python train.py --router_score="sigmoid" --num_key_value_heads=4 --norm="layernorm" --init_std_o=0.00666 --init_std_down=0.00666 --beta1=0.9 --schedule="wsd"
Below are experts of layer 2 (counted from 0) of a mixture-of-experts language model. Rows are named router (the router's row for the expert), up (a neuron's input weights, with its number) and show model dimensions 0-255. Each number is 500 + 40 x the weight over its row's rms, rounded and kept within 0 to 999. Numbers have three digits each.
Before each expert's rows: "comes after" lists some tokens at least twice as common just before its tokens as in all text; "mostly gets" lists some tokens that are sent to it at least half of the time. This comes from a sample of Wikipedia text that the model never trained on. Tokens count by the router's weight.

# expert 6
comes after: "0", "9", "8", "1", "2", "7"
mostly gets: "″", "%", "′", "°", " century", " km"
router:435497475496531504521558505452475451460485497473417411617524491454496526505465438447493480516456591473492519565528564484476500512504563486435464495503503521572546534526448523590416546559424522546487476494506538617494461436471527503458532529469475477502491561487496469553481502495497524528408468505534508577434458450474513514489526524504436437474418553455483460547527484434554514477511496535472506551516436526567506544518534568531540486475519487557467544528547437511539470493447449487485476500459531501500502524476473510550549503528529519523455484516512474517513528426492510489504498519462500505544500503477494517562481475614465569539503515461492534433481486491561447467529444484493445525497514572527510487477576423550434507510515495523413513516553509581522442493424531
up0:537526520489531523511434529524543527477488535504448468592514537484508539444539474474519482533552529364522467566544512508483493513497483543518454482520521466496478498520487444511470436534513538557543493467501485488452533421482529489366452450523505533571461463520564480505476546473527534541450507450527498503547576533473513547520476503502421457503497558522486479532464472491537521505543487538510438429496508467520549462506481496463461456546395469533465482499492490501558475497452489463485510437517510556467478528470466518568483470545546564474511480573444554486519476424490548506501496487480526455484472555457488590455516519547421487506461539530537474487496415479554434403485513465522484545501451483474495451560482461488520481580450468499437414411515392493490521549484586
up1:469484537520501487458600503520511432495498544474474457516477581479490499543469558527523534502498482447491552554466423484597467491523520526511492496493435494478443520485550430524486434463497541485486452497519532459448520519490547531465461515469521541479523454575540487525551487500503482475422509514481535440479503471510488528439546519492521481487562489463478525473468493554502509472512480530499519425556506428519491477505434511651528448478495555578441546511453404479510486466438496553443474502470498525557473557550521465473482489519489522489523524585447574433524479455532533522515435459491490566380502478479472528541518471576526518468459510512488563499502534500549557547476549533553509501526527530561504453511448512400403434548545555508477485434480491527553504485569555
up2:421414470509451506489523467502490437501565534519490514538524474438489423477422516508459519544531485433564504546451506497492559459438515520488450514475484497504476499500502588497460467494506486495480505479524477505453491495502510487548458506390496516550560560571505558477520514480484478480505561540515538408519482523519524479501568469530521470515510573418501473542435487492495467487488500534464481488508456399504516494511476524599513448451489573533520555487483462529534467450443526457517468506506474426493516485527561590529441530500439512547460487570394534521522486550495567534580467475465462521506501478521395549566401479548463473483514533476470510434554564448438521461575529483510480441551543513495495470561508537452480494481500471562468511453473436508549538512562465
up3:491452532425481384478574465484485409591519455523559439532519560493521488455417515482458491531518580470496492550506530484539454524427559468501465540504499438431575576459486620531504495522540485485528534525510511516489500473473447586448489464417483529482534549480444536429470501520405385512508462515503471542469497530477520516540497456518446485472502533493516476492446543516482462410516475589530472474478499503479477470584489482525504496610424534481568473517589464513480529495513455502493526453516481464507545501537502545504462515497515497523516506492513495471516420528565469537581534511469467543471548517538527524545504503506414578508497535515498514552529460544504531537492532452454500480519513527540493452529454559497560526509443547490470485431497485550521493466497489
up4:474483444535508472459526507482495482584536500507413407403510542483451526457468502497538504469502515491589538575420428463527461463520473524455546558483435487502554529545538455487425496546472461441473531509480445486465543469517504528550500532537518527565508527512542584558528509522548525426564477465453521483491470467483671469571481463502457470541508461459561441508489486484514512465493495449508549492518530519483557508526473479514507529433456519524486557501445551503517529480532477499569553513497437478498533445431535502482544461513439516480544563481496481469458478533535581544560494458487627557506514549557495484436523481562481548496503499457438513461494506453510485510532533535446512468511514485527455536546494432440482560436520502517437503537523483509516506545537477
up5:546421507432572470498548455476477550592503580490494566555471573495473483501489509519514477590472501479425489500500545491474512500528526503484443525462508470546545516526538585512437525486505527477518484581515485540493492516473525545453443467485512492406475509511463547553529534466458436571541443452463482492488509463504421475464472492580499486529499511503519545525487520515557480479494528500487507468453540495495465553453422500410392546461561538413506472506499497486543493482474362537498445494498533419466489483481461503553469520553517444539496492526535482473486419478484495473525489509441484478469499401486475547540544535505471579436536526541501514527488533530581538527512559433481481476534496510524520449496574521484452553554499502505515568464587423480490531449452503
up6:438450469415507491505447572519478429516508526546458460453504543503508468518472456486482526476562557547556506444552511440491484540474512480475502531421483489508501522454535477529458520442517516469394494420490463532489509514512493514582496513532486510514517568460449488550493501535512446455502538541494496474426526478502476471575542492532446495460466481442519539514519529511489479534461472437525563593457515505580478568534485486544475529466508500509543531504549600492557482498570418523559493598516473435548567465535531529549483572493508497512488500470437493489503474505517500514486470552531532601547512468543510498528450514488492529430504559510468475514489542490407522545467479411518513425408536546485535571526475548479494590415532464512514500474568528534499539477429447
up7:516468550489549525519472553497464504499528423428581464533449476515499478525392540425496523518489490486506462544500525486528584492494496494529485521474563502515476518536538500562458542445510459471442567492516469483489524430521495483577536519479522488498526468563515476511566530485601501460514508481471499441525464499519497615535497474523494555499512513503546487545485476495496435539617512514500524520466465516533509553567469455529511399460452447498525459485480528494517432478538522447522435452552436508500575495472471536525488563461551488531492504502407536479509534489494476466452473432511487519546479441461561456504434455519503549581487456496456425479546474477557456492472525494494510521507492469516579503508583498474407427502598363489509489531520486458487515483486438
up8:466510515455501474454484501459423415576490546497498551530499527496526599478559533512488426529471489510407484569560435477552516451519493531485443475476562522468547450503496500497480514503465512511505549536435462523507446469501474469494549572448433363437484557505488487543540478415500485495428581493447500550489519447486470524539477536496460471531408511566397523464557527475518505514449504522468509469500513452545474473517524491556451517526572527439449500475501511470465493485427564473510478540501528449457464467500463513539480543518477474512447429487540519473534542539515515482570494527437528518449526490519484547517453415491482547511528491489580548500529512413472519511497470443472507504467481535532475527558522564531590487526471507518470519441554492475530496400454558
up9:562512521460539506501526521496454445546441488511473494535457513446496517533507489499526484453480486484533479536505499583503451501441510535522537446472573584492515528522500453460468523491579538477534503598465499541504484449498513429512465508498478418486426458469561502523512505550533518538417475449538504474531480525498570522388451436486594465537473475558503544443474500561509522480542479512451504420518483505487478419511545504491483579479521499492503491484473488494508535451502534552467481455513484511523563501523431444492494460485570517495597512506528419570524417499559489457526421461509528445423507522526497526484513444503574422443619503424549432533516465431528470498530550545496503452455515523554464555489480476522542429471463458483459512503488466556540463502481541
up10:512449511496577536558529528445493449500522579512496460509485487519539505488432472565599528566524551498524499498417472466532471463528476427487454486469490454513539467460552493475513461504416459483499495457456499474417545463465526558514483530401578518583537547531492497497546488481505474523422567505448548454489494458519481527541547448606429451461469472477529535476447480509520514536512485492544507506559463443564521497467433475522492530547496583597523422490513486547601555494478489516549455412491483492528469476530407498498474504517485463543552528570508524519475444520540520501568474464531523499505486437534478528523505458551484524494465508505501531460505516476491456521534655521503493529462518504511470495538550521433419526518504470489459478504473474517559503498573505
up11:535524507454515476486531445451459477537472444511454548484501407467509469513460533536492483480470452478543526555504497518485582466487562507537542527513485566493506521519486432477493485420549557509494516580518536547567405510525473489491543513540558553498412503503492433449561536524521451447507490450498499491506471564516453526506470490491521611515469514526500555557456442518490485517525488510492500483479526571540470504474518570531496472470531500481580477471568540476411576453542566534535479514479445595493527585556477471506509490474507473478525513518463489526450489481431493434454455393513417502523514446448468562417527498524515462473572418546473390489513471461470502459503468403532494455562556509536542540485542467547506470543540488523505467503539460507469472519494492
up12:474557486508472473500510539515512511502518446499427460536547545468438468477448499574525444438587553464479508443502483460483412510509471475522523555477519462497468469450523476463541532372510503507491549503475469432479554599508488566528552438469536547511486430535472471450487511522540478513496505496470439531564520481469519494546442480452509498446535531549480524509469478455488452550448464460507550523457566487562478544538423427483525493543555467517570483523539519497462536513503559450465571623565504415464599511484507491587474525493533454584512528426518480486528513435550538507496466474506505486488560497539517512475525522498464511486455419496434508550495538515549525434496533412519563489515544486502516508542555485473546517476542469504501485523491499525452576526491433
up13:417497496519574559499452421425427536570513533514513471484519447508499520528474509442531578503560456429505477567459476559461447472467509494504471493532550475489536400465438526547495522586459549514481466514559475560490505498537426544513553489467511525486512474493445525503501486471514526551527471526491492442462569531542531497519550462578491495510464526490494437475538528408496568513565527650491472534499424491465512469473508531514535535576522543468535459513508474466448399420510446522515545444430532546491493511507512452510530476436516530526522441525498483477522457533499485514512541522513537483445451543413487554495414498519538496524557482506448479421535526510450501523520473554544525482513546485537521460476502509499464549568444539462446494480431519464533465473540500
up14:503556468561483543536479493543466516560497489494486449484515524443445504495459582539563522508497458469494537479430509507518516469501499463506416529463527570477475481470487499449562498495472463456539491482494485507493465493531444467489488493528482557502510456551503476450451474443514483412520481516523545489540552556538529451513536478464570503440518504519575463529509517480477576453534572461485536536501472531476533478454455499514508480533634604515567565495470366528421531505511547444524493459473478480500458552491422488485518586521473446520485501512498454541555552501452518556509498476504546506418435499472445521482408464514519543451507461449498507571530544435435552526483500521495528544566544538532508538497591532466480438513515517490412481470460521459469440528579479
up15:475512480541494425483512523399540536487531463547431487456577510519506537582458496453546493448464472479435537472454503449501528531487524545574560523498539513458529475518469485483558472472482517559528446547467475506531499555492470448509555504509490490530473491504444468495528545558489537510411471529531448552457506632462503490520436513510488466455481504537404546509506528504502526477569515554512560475407465436527482474519449540531549462535539539561486511533509459482537476512483521508502575481509466484516571534576525473473545483496573468525497516543484597435528451488431486539495509504492450446517485484466514511494538541561496482441512451452481488487496492507539514427421526442478526517498470614533502492488511545524464484605444549549397600531529543501510491507508536
up16:486504485473490540498533481483531538559519433490504525456481533427386509547577469488509475496584553515540485461511548521537436458487488535540450531491516555461482544469470512508565471519494539566546504555510543429483513483500410462428520404471450535560534444524412496479525540534482420496514422518497511487537467529488547492575539508521462467464502506506476460552452492521562523469489417480602536501431423478462503484542518541557531583512573541471462513520542475469525501441484523485413503494504549602479542535544444526517479463463484472474556510496484542479500508482502505491511506540518452499518471523400493509493554513463480441511517519525516469558532535462496501532547501481510487562471517426552568429540507524505523528495536513523398446563430487458504470523458432

# expert 15
comes after: ".", "\n", " |", "\".", ".\"", ")."
mostly gets: " French", "\".", ".\"", ").", " David", " Spanish"
router:452439529505448477563490427474502566518534512551496444532495519504473534528530471516499456538530540421456507497578502527465441521519512571489459458421486503498548506435550494481563462516457453517533501561535437500439476399479503523532453493453521513455503535497473463484555566491475507542432531518552534448506570467485469500447553488490521508456433501520494449510512529480571490451508474527475473507517449398521544535484481623521443477568496465478530553399479424488571489460536517552452549488514528505488512498484469505492484538450544508556462463452530562503553490466447470456515451444517528478544505522481499474513452487484525492532467581473554511507556477476508463467400523481565524458483588496531548515574535535507494520543479535552426516482546512504542487527413597
up0:474489564484502598488549428549489513510445509453535546429409447474475501449546500507438541531503550578555563482484503553512596488496496534538401464485563529547427535559522608464513538535495482425469484468513545517456445433525456544594524473557463448588479538465494536540439471497478491520535500476496586525519387435484540483544536460426537543520454500471512393509518468524441511504473523455463450482529495575490555528513487487509482502450548503514496503511472491456457458489483478524532403531528538447519528546471499495535516523428478514487537476526489446567461501527445475516546574543555432478533482492545576486528514539485450524461473454522536516441529546523483517521560487513489517514495517475517486477434487454524506477471503497519459483501497484453479469493511478
up1:518553475511510501454499497470507531479520522558447541419503504535502581547494488492447514483505486475531531492529478437451424496532470497550565416394403548503523573479521477482555474520432424572523545497524505471450540506476487472492506451569472560462481498535516472493519488447462544487505478441569466509528533543521556503494557492439537393476483446474516440517538464507526444509449463512465542505575475521457520533537522512477469488435471476432479511488545470506512534499520540565458527472492516492551510554479486563495522409543457506482547510481534535494501484458503540463462549455549547494451479572520456553504522457473542488653508530440565452475485430447566465520557468530553540533524525438497466547439478495496467452536441429504471507425517482439498495517493484
up2:420500568539459520443477489448509556543476429540516508516494486521452513515513426514502542524527507504477429485492504584545485525427478469499486501482533529411576566472505397477522483455439442552566547555520469394528526504469469475449463455508507508470495476498526474569525475513446465552475507543495493530475543574543441489498531539491523493465470527495423476516446515528497485443511500406515482425527486551480460451527502495543466512547520490493501509497504489497407489485419493501446511527551437525437542568507534514457538533430421505538526529451530527450469548519458457442450524474442532515567571438451503489430516505568471477498526487510581510478565492533493466547465491556563555546472466562536525560508540522517463533455567551514499485477519511507576577498534533
up3:489464504489488512530466424445464536476534533529503509498463503515492533487577457543496485549523539398485482507530562528541476504516493497419488471446494509515584551431500475473530450508475469535509520566523449518471505437442509471467460477437554535556478545459560479471530479509476507514468544455594513478481546444516452447537534468509519550434524491478541492496461519519499468424500486488478465460524465471469520572501429557509461512529529428443509595430455427564525507497504517575429535507488538463479554533474481533508509570512535492523520494467536588521543502445456493424453510403484529504544573491494499505497484496467483475514481522507563520528553433424473511515440511504548518487437566495506521534601552546517440543502552506513488455530561513462531556490456642
up4:490517514527532608572529549508468498508509570538438496548582626506492466472460544496520546523479499503519462469531494462474490563450524513486470525544515487473505459465470490494470491459509519487508480468481510505454413502478550551487485493590486519464553511438526402595417501578485515496426484498466521525515561507522565508503502523456483473527435507512412526456537511532585585550502561493518509464530496542504433448493528524491487516567538523485545430489510503518453451451443414436459516493479457588521492494563488455508581476508511494518510466519521496446461479467479503490453381479517458431483525490441504503481526514470496554502507488430484477453446460501538437545532520557564542518504526500530547527470568483534522478523500530507513541538591538485515465491393457
up5:543441541557559520506523520471564490556449437535496489511508534504507458413493444523472553481548501514479431499482519537518534488460498515555469480512495463403527518527486519491475449545511474483469492549471533503496499526535489533460600502495495537473442448560558511466508484420456471489487490412521518463518509524518462473530532551560435531521511531494478517424428455498508462527427542519471519447510466472504485530497412485518463569530469453572565573495470502538478514459488537548494521442447468513485516470518534509444499489395428578480403550455473527482492496510486545498460500468550525568466465545530481498490439565477459431434514494497474460553538538504464482566503495456526540508471463489531449597543555480417516422507618547504565515505473556469558551483500543
up6:493512463461519467512552514496505506477522513483458488546553523480530538470484466457513560468447538434480504525497465449519391486504481520493528443536451512497472462509469528467402530597442505514496492515518592542455434503537488463517519505498517485571465457507495474545525501503488583494505534563452497585530493481533478473507389541553469441553506505522420467470551547492500555501581461481462448550517550490498490486455499514476595509541551521540517457460499535507489446546518492539529488499519458504454462492398531433533515511473482523559464524586514435444488490388457468478575492557494604473490463453476510534432589518465477512482541505440581576464446497545481501587492471571544491496503468512450467492530527441426464556472490546496478478516514501495492467458494509
up7:454478484536484475500539587452493554560438413540517547544569495539486600568476439494524454432491486473495496493536464434522497460531469485566563530440555515506456511575459540457502484474456483583489521464514520454480500512485475526520445491555472419524489497575480565518522466475454496520478517510481428493492523541548497426493550530492507413426525489490404494520428457465520449518486490516468516500605420518483486467559513515415486460498547494531519481454490509525497553533483525501484541463555529424475587550474518526576529461508502475506493536492530566468473499455518568468453472482476521530504495510537476463519470515433539499610471455497492484464476480548503469536519474439629554508462429445461495509507438510517551446496488478493490520487485518448488531414516483
up8:495533505439503511558506525457485471471522402547521494478518460514550593443485466482492546479493494521575463474451412448480474518516515429498521511529501444489543517480487517411513499560497503585483535503509502561485515514533495501450442515536457460438514494427488506477504478510510493493492528555538462446503561576484520496517495501571451415503497487509447561483536428457475454433394523485454449508489454611485528501560502488538505474555462513469477523479523452461469496441490526578548572519463527520487517490517489483542561487571455478513555451510489540495490539504540459520443494579520523564543532467546556456543589534511503465461508470515538511542563560533475494513478558517473516476441485476464393598457458488531548406444512533478529496512491566495497573443548470
up9:557508523492456469473536523545526472476526519534550543429515473522462520489502517523409417487475519558532492487540560469421513533518561420429425518443512580495551550491548534536508604516494523458492540488496476558477464442534522479470494524496484517505532517526569451502482437502477462530444448570476503466458494563501532502607580406493474470467526513531472454505444502454464456502536546468455438514580438477528485524479525464464541516448514468478547529552498486473500554538510474488512526417464523539548447455453497550411572488520579443510464569412519483566523585573490488474440524529531528517497474589472497514481515457494464501505509487487458485488445526527467451479513496481518536506495479417490451529533467428499486523498492429477466553557516515457502461554461519
up10:574531529443556464547486525477480503438552555557526498487453487484529597514510453509518516417494472472499489571482521474488402471522460493454518485433498534431520523550530517511555486441460498563510472474492558556500510481501480406484502512469500459570456476569522492538447486508474527433470542462487474542516394568552491458465529452517525397523499494454477514482472517456476502410490440504462546535539501488489575491545470507482551508431453501429531553500495445454477514512488468474487521490472541514513517552522488494547523499469398502485498492487494465578485548544576517436426502483518548446512535496477562486554534579525404533539495509571503521500583518464504542492529493502445527577564470530484458497429495529495425450525524468531467521459480520501557422527440466
up11:516451634489448575517580474518517487439498534528536492450527523497545461468502500530446446591539481451480494554560481510494447509488563426450466438516534476490560513471522481456501524515437511500543540533514471556446491482454554518503455470504451495503426482472528431505602475481465547461473472507545477457458564489521492413445491434504520496417522514533518531403476480510457456408498485491478462506494510522517556576474496546515465481583476526496503581474480429471570428461515528499479543438533485460491502568448491503464553523529502488493468540447527545477525506450528482447525534481500495551545551534471528506504424529483537471511534545490542440435557474484514443528457503506448490495475547470424467613528538516539465476507487537513528547497523450442540510472485566
up12:547509505416580514450516528477487420511513550531502531517440443429508479441496462503515545540568531494485468477514550496555565476522500479538418605443522516434430468447538491464455534499509469479514531507532509454439492546513506565541497539485444437477542464532473511448495525510531467557516467501468574517512439496499491517604472482470534487420514526498501597512564515520454520459486481438584436552529558484542501438465500487486510533527526543505576423535558499488531510450507467465554486502523526527457542575537527461528467519476528521548506509458536418497473506472485444463519501444505456499495518458494562471484536514465482512458468472506414513549542550463456540545517591478424539441535567495546483578512546458509548444445520489532521474454464432520545464478556507
up13:487448516468460516487452513512457418485505529519454500495460517443489546488483376505509492508456499574441504529519455477539498522493499451403547523486490481536636535508504568495560439486510537570499457487489500607468517484464491459454540503539487503497495544474528511491503458424512464495459466478522480526449470525534529520545489414585504474467534475557510479472545505506466484414477427426499467531539493528500536469516462531535512512447514523448487559568495469461532530465518505528549464488539482495444468512544504595524560558565430431450456474564491493496471548543582506523441545532419507462443529506502542539547542485512507567456513519549531531583443529527489550438517504514416503537522510519430468485424506495466488549440568554452476490524534528496508465552491471
up14:519460479578446493495515512506418533506509584529485543507511519503510498523558585444486502475511548504486518441510570518600503500486462483500522456505461542511529487497465448488504502580552497446485527479483478537506493488457489497488491500450517426414528507485509484495515490402437536504456475538544510551544520387512511519473437469447562483459478458494498476475467469489504467469420428488496498500541419476525562531439438517522473501587575480546486495503496533502465492503484510545482525554501527434513550480416487488489488547443469526462483548499491542466504548477426496502458580519394511523569523485473483471581478499420508544477488555445590515460521559489546533440481477498512511494445509543525529509572525542572453504450513548528464548590473565488510622451483532
up15:542564469459542518480569417460442434474493514519495485525508507522532540458459537547553572455440538470490489473466570422530456464465531449479468507508520542467553548530515489516479545504491518454440497528469629463473514533508515530444569493511532470550501387480552463505497513458557443486490469479518521505502524497503471466506507489519528508504490499521574506515543514501450475450460529418492522581465521592516479564505482500503571523517538621502492419497397454553468490502503479507515537486493464566515509489525437420557566530564496457511560491543510426553488510528511502440420482539554497548438527500443567507570514554472504581457499539474487516537513519462484503524551522523474539428524436494515506538457438471502492412516516449470511532544446533511489470477487456
up16:491498410562608460371516541425486470485518529516535561567490431514510534489531489517513475491499479525437512620485487521553497491441486452525459520537535495473554574496486536432499477512468458513496523543502504491546514478467516522480512584506463514438487497485542488523497452506462440570524533451500453524463464593523514397531502463525512515420480473480496469537481490553471426541411483429474467450521465554462546517522525507490490480475548547588495500513475502484502561503472467529488524489497504430504560490500507486548488532561516477478549554453499526443493433496496561485444535536405471491497586505560502547456484486551490573465524490516470475548451538492515549537523494477491506510446482464530422522522502526502491513487518512536528428381517522502544625516513538

# expert 9
comes after: "\n", "2", ".", " |", "==", ")"
mostly gets: " (", "\n", "===", " [", "0", " Species"
router:481532521447473517543484466499522478494517541564512418622497482489469511526454448438549522487494511479508445496591487528419399481458465494544456532441500438502521548518549517503548515567411483505526454515501455535501511412446503543464478564517476466435485521520459534490480573555532501544507561532521484503432463547548496498475497436454416490483464527573516471506510483483568547531475486532532489531444435498515558506502515500489462429531516506498610547405428472464569468442455522410528529447430466491476457464518456490583514553511520457501531492578489481482538494475557486507472437499493508431530512491509493518517484486498547521531489549457458494583528595475501553463512507533527528469504544492532528484529503522548548557497470442522431555442497480537506497540485459
up0:572490494460468482540512473360557516515440536538473529472544583478543476459548446545428524540508505453521465478568563504523522513493504569502549453465457447434496492503516491469483519479441464511499485492483578544435534515513506563521418494492513438437482468476541515477503488540423465502535502475474579530484470506484553469491539438527419550513513476522461568522505533519464449472488499562573480416478512521479477498444478532526463464571467463503426512564496409479463496496554429543473572460535482467476582471513522463500553519479439503567411499521517557455520506437490447495479433545539509442442437474510506515452436499432477559433493519497519558525557507510482432541523506508497533467481540503482493499481507522477541457503536533504551586513493513463539459455431500
up1:425498519500497477506468428506523497545493490495477501553514482528462506509507509474474447537512530515546491462485498456455450524520448451494476512410535560548540503533518535440506488483459530464509484508528426548493494477574497443493459454526577504472427467436469478512535535497475481514498448504503562430560601460491494457481554607538514513471521513493454449443593562458525449519450511496424549569501482523525479581610475558504447499503534512437471524462534467511508495517506470423415508476498467546506473512543464557565424543491464523570440508455512504584520511612507495499516542445519501520511543538513515561552479452474496571446494502569583509492513408473503450498497467527519500505546484440499495551461512563505519491510522441498466463533549473381524520505518480
up2:531494483517503472507533567507492423507540437531493396471491483537562476463445431470444453485537571528461495539476446418530509459498533448475578512519535477551488497505517504490466490481456515543491532489569495523499506495449468538475506532433451507529474563543461494532489511509530511487498551505574440546446520508523523523447495489500493508476474493455478456535462531489499501454540444522557470466486425487512464489506416515524531512561443449555519530570514518404533492502531477529579591462458512408534540495513607543481624497420564519425537477474503534481452461519507583467445477497522537583520519545504556508512539559482496476500553529476464469527453468590481490561467520421513491501487472478484475483519505490411483558502559519585493503530405499491511531551488482
up3:528468446487490511546548518456526553535512470527505555485503542459454505486506548506496517515463474526439505559490500459599446554537492384483491484448476483522573484431526531484496504490484420478490557564524472432506504473512502529571547461482525502487471523496437471476547484428465457478442525539464507435480531523471481495492427480512467458502496480512454504442463545512521447445530492532512501547463483431517475519477513523445497462542487485497516510505523423483528487539553394596505537466614445506473449498480551476514529553475513474480458504455503480478446497431496499388547480557455611476518538492453442513395516513515524568493543524497499498484535484546564521557469509457490543482457542581542436474576523491472468517492509609530477560445568552530501512511437497
up4:525478486491469499502489554448506442418483479488521546486464487489504510502507484513526450534443487554496528610548485535475496476451506514503520470506449567453448516458461497553476473593545554516473510512475489579497494493505399494459525516522396455558493531462447475497516469484553447430469551423497495430465480518459497448563518521452457483441462538444541477457576517541518580527515508455472556573531476517521525509503513491555490485481476518492491524444502529435484476575488551493456503540494471523531529486495499516605426574553476474627524532451473477580502541476505522464484463539525494592536515462552489485498516479560473529405540496506521524473476525505450484406501455537483571402537528528441474518552485455496526490543573517506485473511596529476476465501477480
up5:485505567495494543484561501514516472492492493535511538479517491450487573564518508439407509541509507427588547537474456510480558434456437448506457474376532535474484491442504499452496453492541469478517477565518464536474492501635466411438406505376501508505470452499489510479521504454551471559488473488486515502552482516465507560512491537526487541530499524521509459452499552409491517495485526529557477563520478496531453480462470518484481469457444631424516509493443450422503495519533546520464514463494437563543444508515511577430491539542526487515462547489487545506457477596537455489513464508547480473508458529454458531567455464486455545486536563521502513480556533398468521505527512502527529512537526518553464521490466531550507477496502464513520548438453475512508538523514510
up6:582511476504494463440485463532452481523456451571489557484534481468532473472500422464446469482510544526493480499560513528527547468499530512507454480432462501466497593477442545536500488567497428497467487461481546496549528516514430509547602514497557447525475487479404496421522557507450499529509499483483512578578463505548464532498503507466425482494461475441476463484523503552526536500474506520480457503484477469537511509458528485490491547497513483505450468574601519529530463495519526464539549515510473483553588551582579468523464460458576479481523554524568427530471527534513533510541510514416507518475434500503437471482496468515485544516520441492502495425465509500393484448551401482478476490442435494552486488497504402523555436455476438559413557533505511510533455479512520
up7:466509502481537471531571439372496444526476532455540453494493469507523606547491487439479529505455554566545476558448516488475508511552499514455488489487485482527511592534443485454456521526460483450410471470481511553456444477588506466491450519441513460551534495467542436449544482458458538512492527455481589503484528471518515529532476490586455437463503470441459465442509496517554539477469551470503504549574532478514502565515477517488501525500507575587496563428492493511522532544546516504536486485524484561550529524454548514511532435556532623509520503524572465558442488519486481541522495463541514478478445545532536436539453482441475517524529442525597496436470521486417546529537483553513510509542458539526500536474499423465469469488476507501540441471518480549511437492518501
up8:517508550480493460529502473454529458578463482517492641497486497463512478512524557541549437496477504448475484491508529489518547442552510494466436512478498490452537502475528438456498529477461569417491382535453560489496523531570467467481405520526527447539454508470584490471489541514526458472501502502460467456494551504482509496542604464512461478550490546511506584467507501476491515444543488592487536518500522459499477499483456516518464452526520478498506395529527416446533513522481511480487543487521503471511516544562493479609461536487584560584478455514523623470493561506489484442464467518542485536377413479488456566477515413430482511522494559506482488520561587514506491468453472434522510500508494506549515525526485514490507499458462521519493546517477520520537470468504523
up9:548470571459555528496459507534549457516460494546499559467489463470489512528526440507435599504465515489546517545435473470556466481430445485459481540471498498534508528451498466423515496542479469510468412534511500543457444503548415529416425530485443573546504538453467447409522494462576470506448562437446505505496491536450490530498460541534473492503501548488511528484478542534507583476503544537496470561529463480570476479464473476490501510432516496538534588437441450458467395517483491511548517541485432522492479477519470509517549579500529529507503505547558560536523472531558508424496435501557446489578480497460451497496552408437484514504500591532483500440434508497520503455573509494497483468510508504533520488481473521476474521464598548500541502448467509481574547501527518
up10:545541457523515578545565483522511652533532524512550477488478558486538513489488538493531536537544513496492464463465598525494558500534499535548520486510507461479471395562499520559479487508512445488514486558516558502502462466439539494496486533399532561492508484521483450424521575489520425511515463465572509535530487428480469508478433533478486535472510439512481487578490517443555443526476472481486570504507402429516462431473489518496510496537531541427511543514474509528535474500470480497452535497577551621544518466509462480518481471484467478518526536530515517559468510484428465513546521455527554474462450490461552481467546541518477470539489438510507469444487510483535571491456525585519464484515522526569482464573504467550472540576472427499476489519511499509509368520505487
up11:482489503438555523512542482473496497578478516471496417485458417453445538506471498465525513488453543523465519606463497489477494507472458510564420497476564507540513374509493509495507458537565452554501537538492526515470513516472506455467520540500466572601523416559417551547523520472532495516551451485538523490446521493567508463512570490568474432453509446476453490516512486478483551482546492527599437502512495463501544469561456541474485488492471571491511529496512507491482485477538473498593542421559555463505473529490466517468611489505479457433504396535561489459459612468461559532468572457497471441515502504527486560560552453527487502448498490443538471560541504503532468530532517523470514511512477511504496444494579505484479502475460546491477509482530564455537531507524477
up12:380473458518483461496423449488478476488553480509527554473526513514493495515501477495517463497489511494476534479487475428545522397532484526496507493471442534523505500514502512485511503498543526518512417512540445576463540503467519526549578523517521475562550482483475550552517558528499549435484580535526470514448542487498535501486548474531451508385508525504508445488540496432480592484578442437500436529513490502485524547498516505529518492453523602499508472518488495553426503514540509489499589428515460511536563487427472527529585470581507489488568491539537494489489499462479424529449521527481513611524465473533520578518475458496571471514523502534507502525544524526469479514445496501482475456515451448547428504464537529492502440514523543519443420591443523378505529430547529
up13:487494485542523532497493507425482506485521543579468396532518504484405527583449477496517510540489532468499441500526510498470414524559520506484447502467529468523584540508466541471529443527529428456536484518480492482509523458480579577482516520431501590452520506495478508476451533533459575521463506448513536482532494504454481453482497518424479450425493392518534515514511491547550424515498525481451550480522502547449523525515444525466476482547446443510508580471440462613489523517499487493465543477484520502526466500583417476528465531530551466488428475506588577554524466448452565518473468516451503447565500482486469566540461463469531608499486539466488426506514497494548443499467503561547515581485528537467555464515545530520522486479461492481485532494552515564510506496436512
up14:546473474491546533509494560498478440463531470554508489546533510486466549524506484569536495475468497465494470546505523481492466478473527530464436490484531491511561476453516556514491516509539504521490528511455477484479478480546554509508505485445571486456521544519449422448453492536459510524417562552476527513511453541524468496427432473506533439568481456485551524565513488609550440489492419480504498485516504496499488525551511518496482481561414509538499458478464434467493510448440485538546528471492534473498431482487491491575485552484516592507393383477533527500529445474477542479580474506481477448451480497478474531522484436558585564530486568508554509560502508422525376480483471460528497538518550580535541459565551540514506440490454501509510527440589496550503564529455568
up15:509515432461493450556543573412504511391449483504470581515597494509496517463372459530490437475467551460496482572467493529463512535408512493449545426502584522571535523520517539483467482578495503525482464542485528577478474509534505506494539541454511451549497524529493446551451521420480487553465459508501498559585555509547465519528513524510510435540471492464491508509539504535467466519456503545463478500407429461515446544511481531529489510552487458453519477517538536466465493455510460486536490538551511500579526469460546502538539499554631527513482511559546521528473447487476472485464437496477490477492540444513475495526430529546463566485483474439520557391453543480467470510493477472503517500510510525528541459459475485490508390493517504490512504464504535529528548490439547
up16:472524484467519489532480530397390528502527505516431501491450446464473552459522544528530466469467546496499462492437469460490444504536510545480529481517446480540558523510504564519426502481490488488479450462516490554518438498534512501597412549435636506481570516451518480459516567509448554534469551507527543471554572501477479493491507506568549479572460544510507547515522510490502526479491513489472473453511507461515458516473557527526520511513436581455500549531498548513565522394512470508520473513526462543532537502503471481518491563484544482556481477513470498531531476428516440488572444491514593481503556499534503520496463561569502448522471385475548584461506506472529501491464478491506476341531488510580548537553550480518526497493487461472451440521541488490509521526519507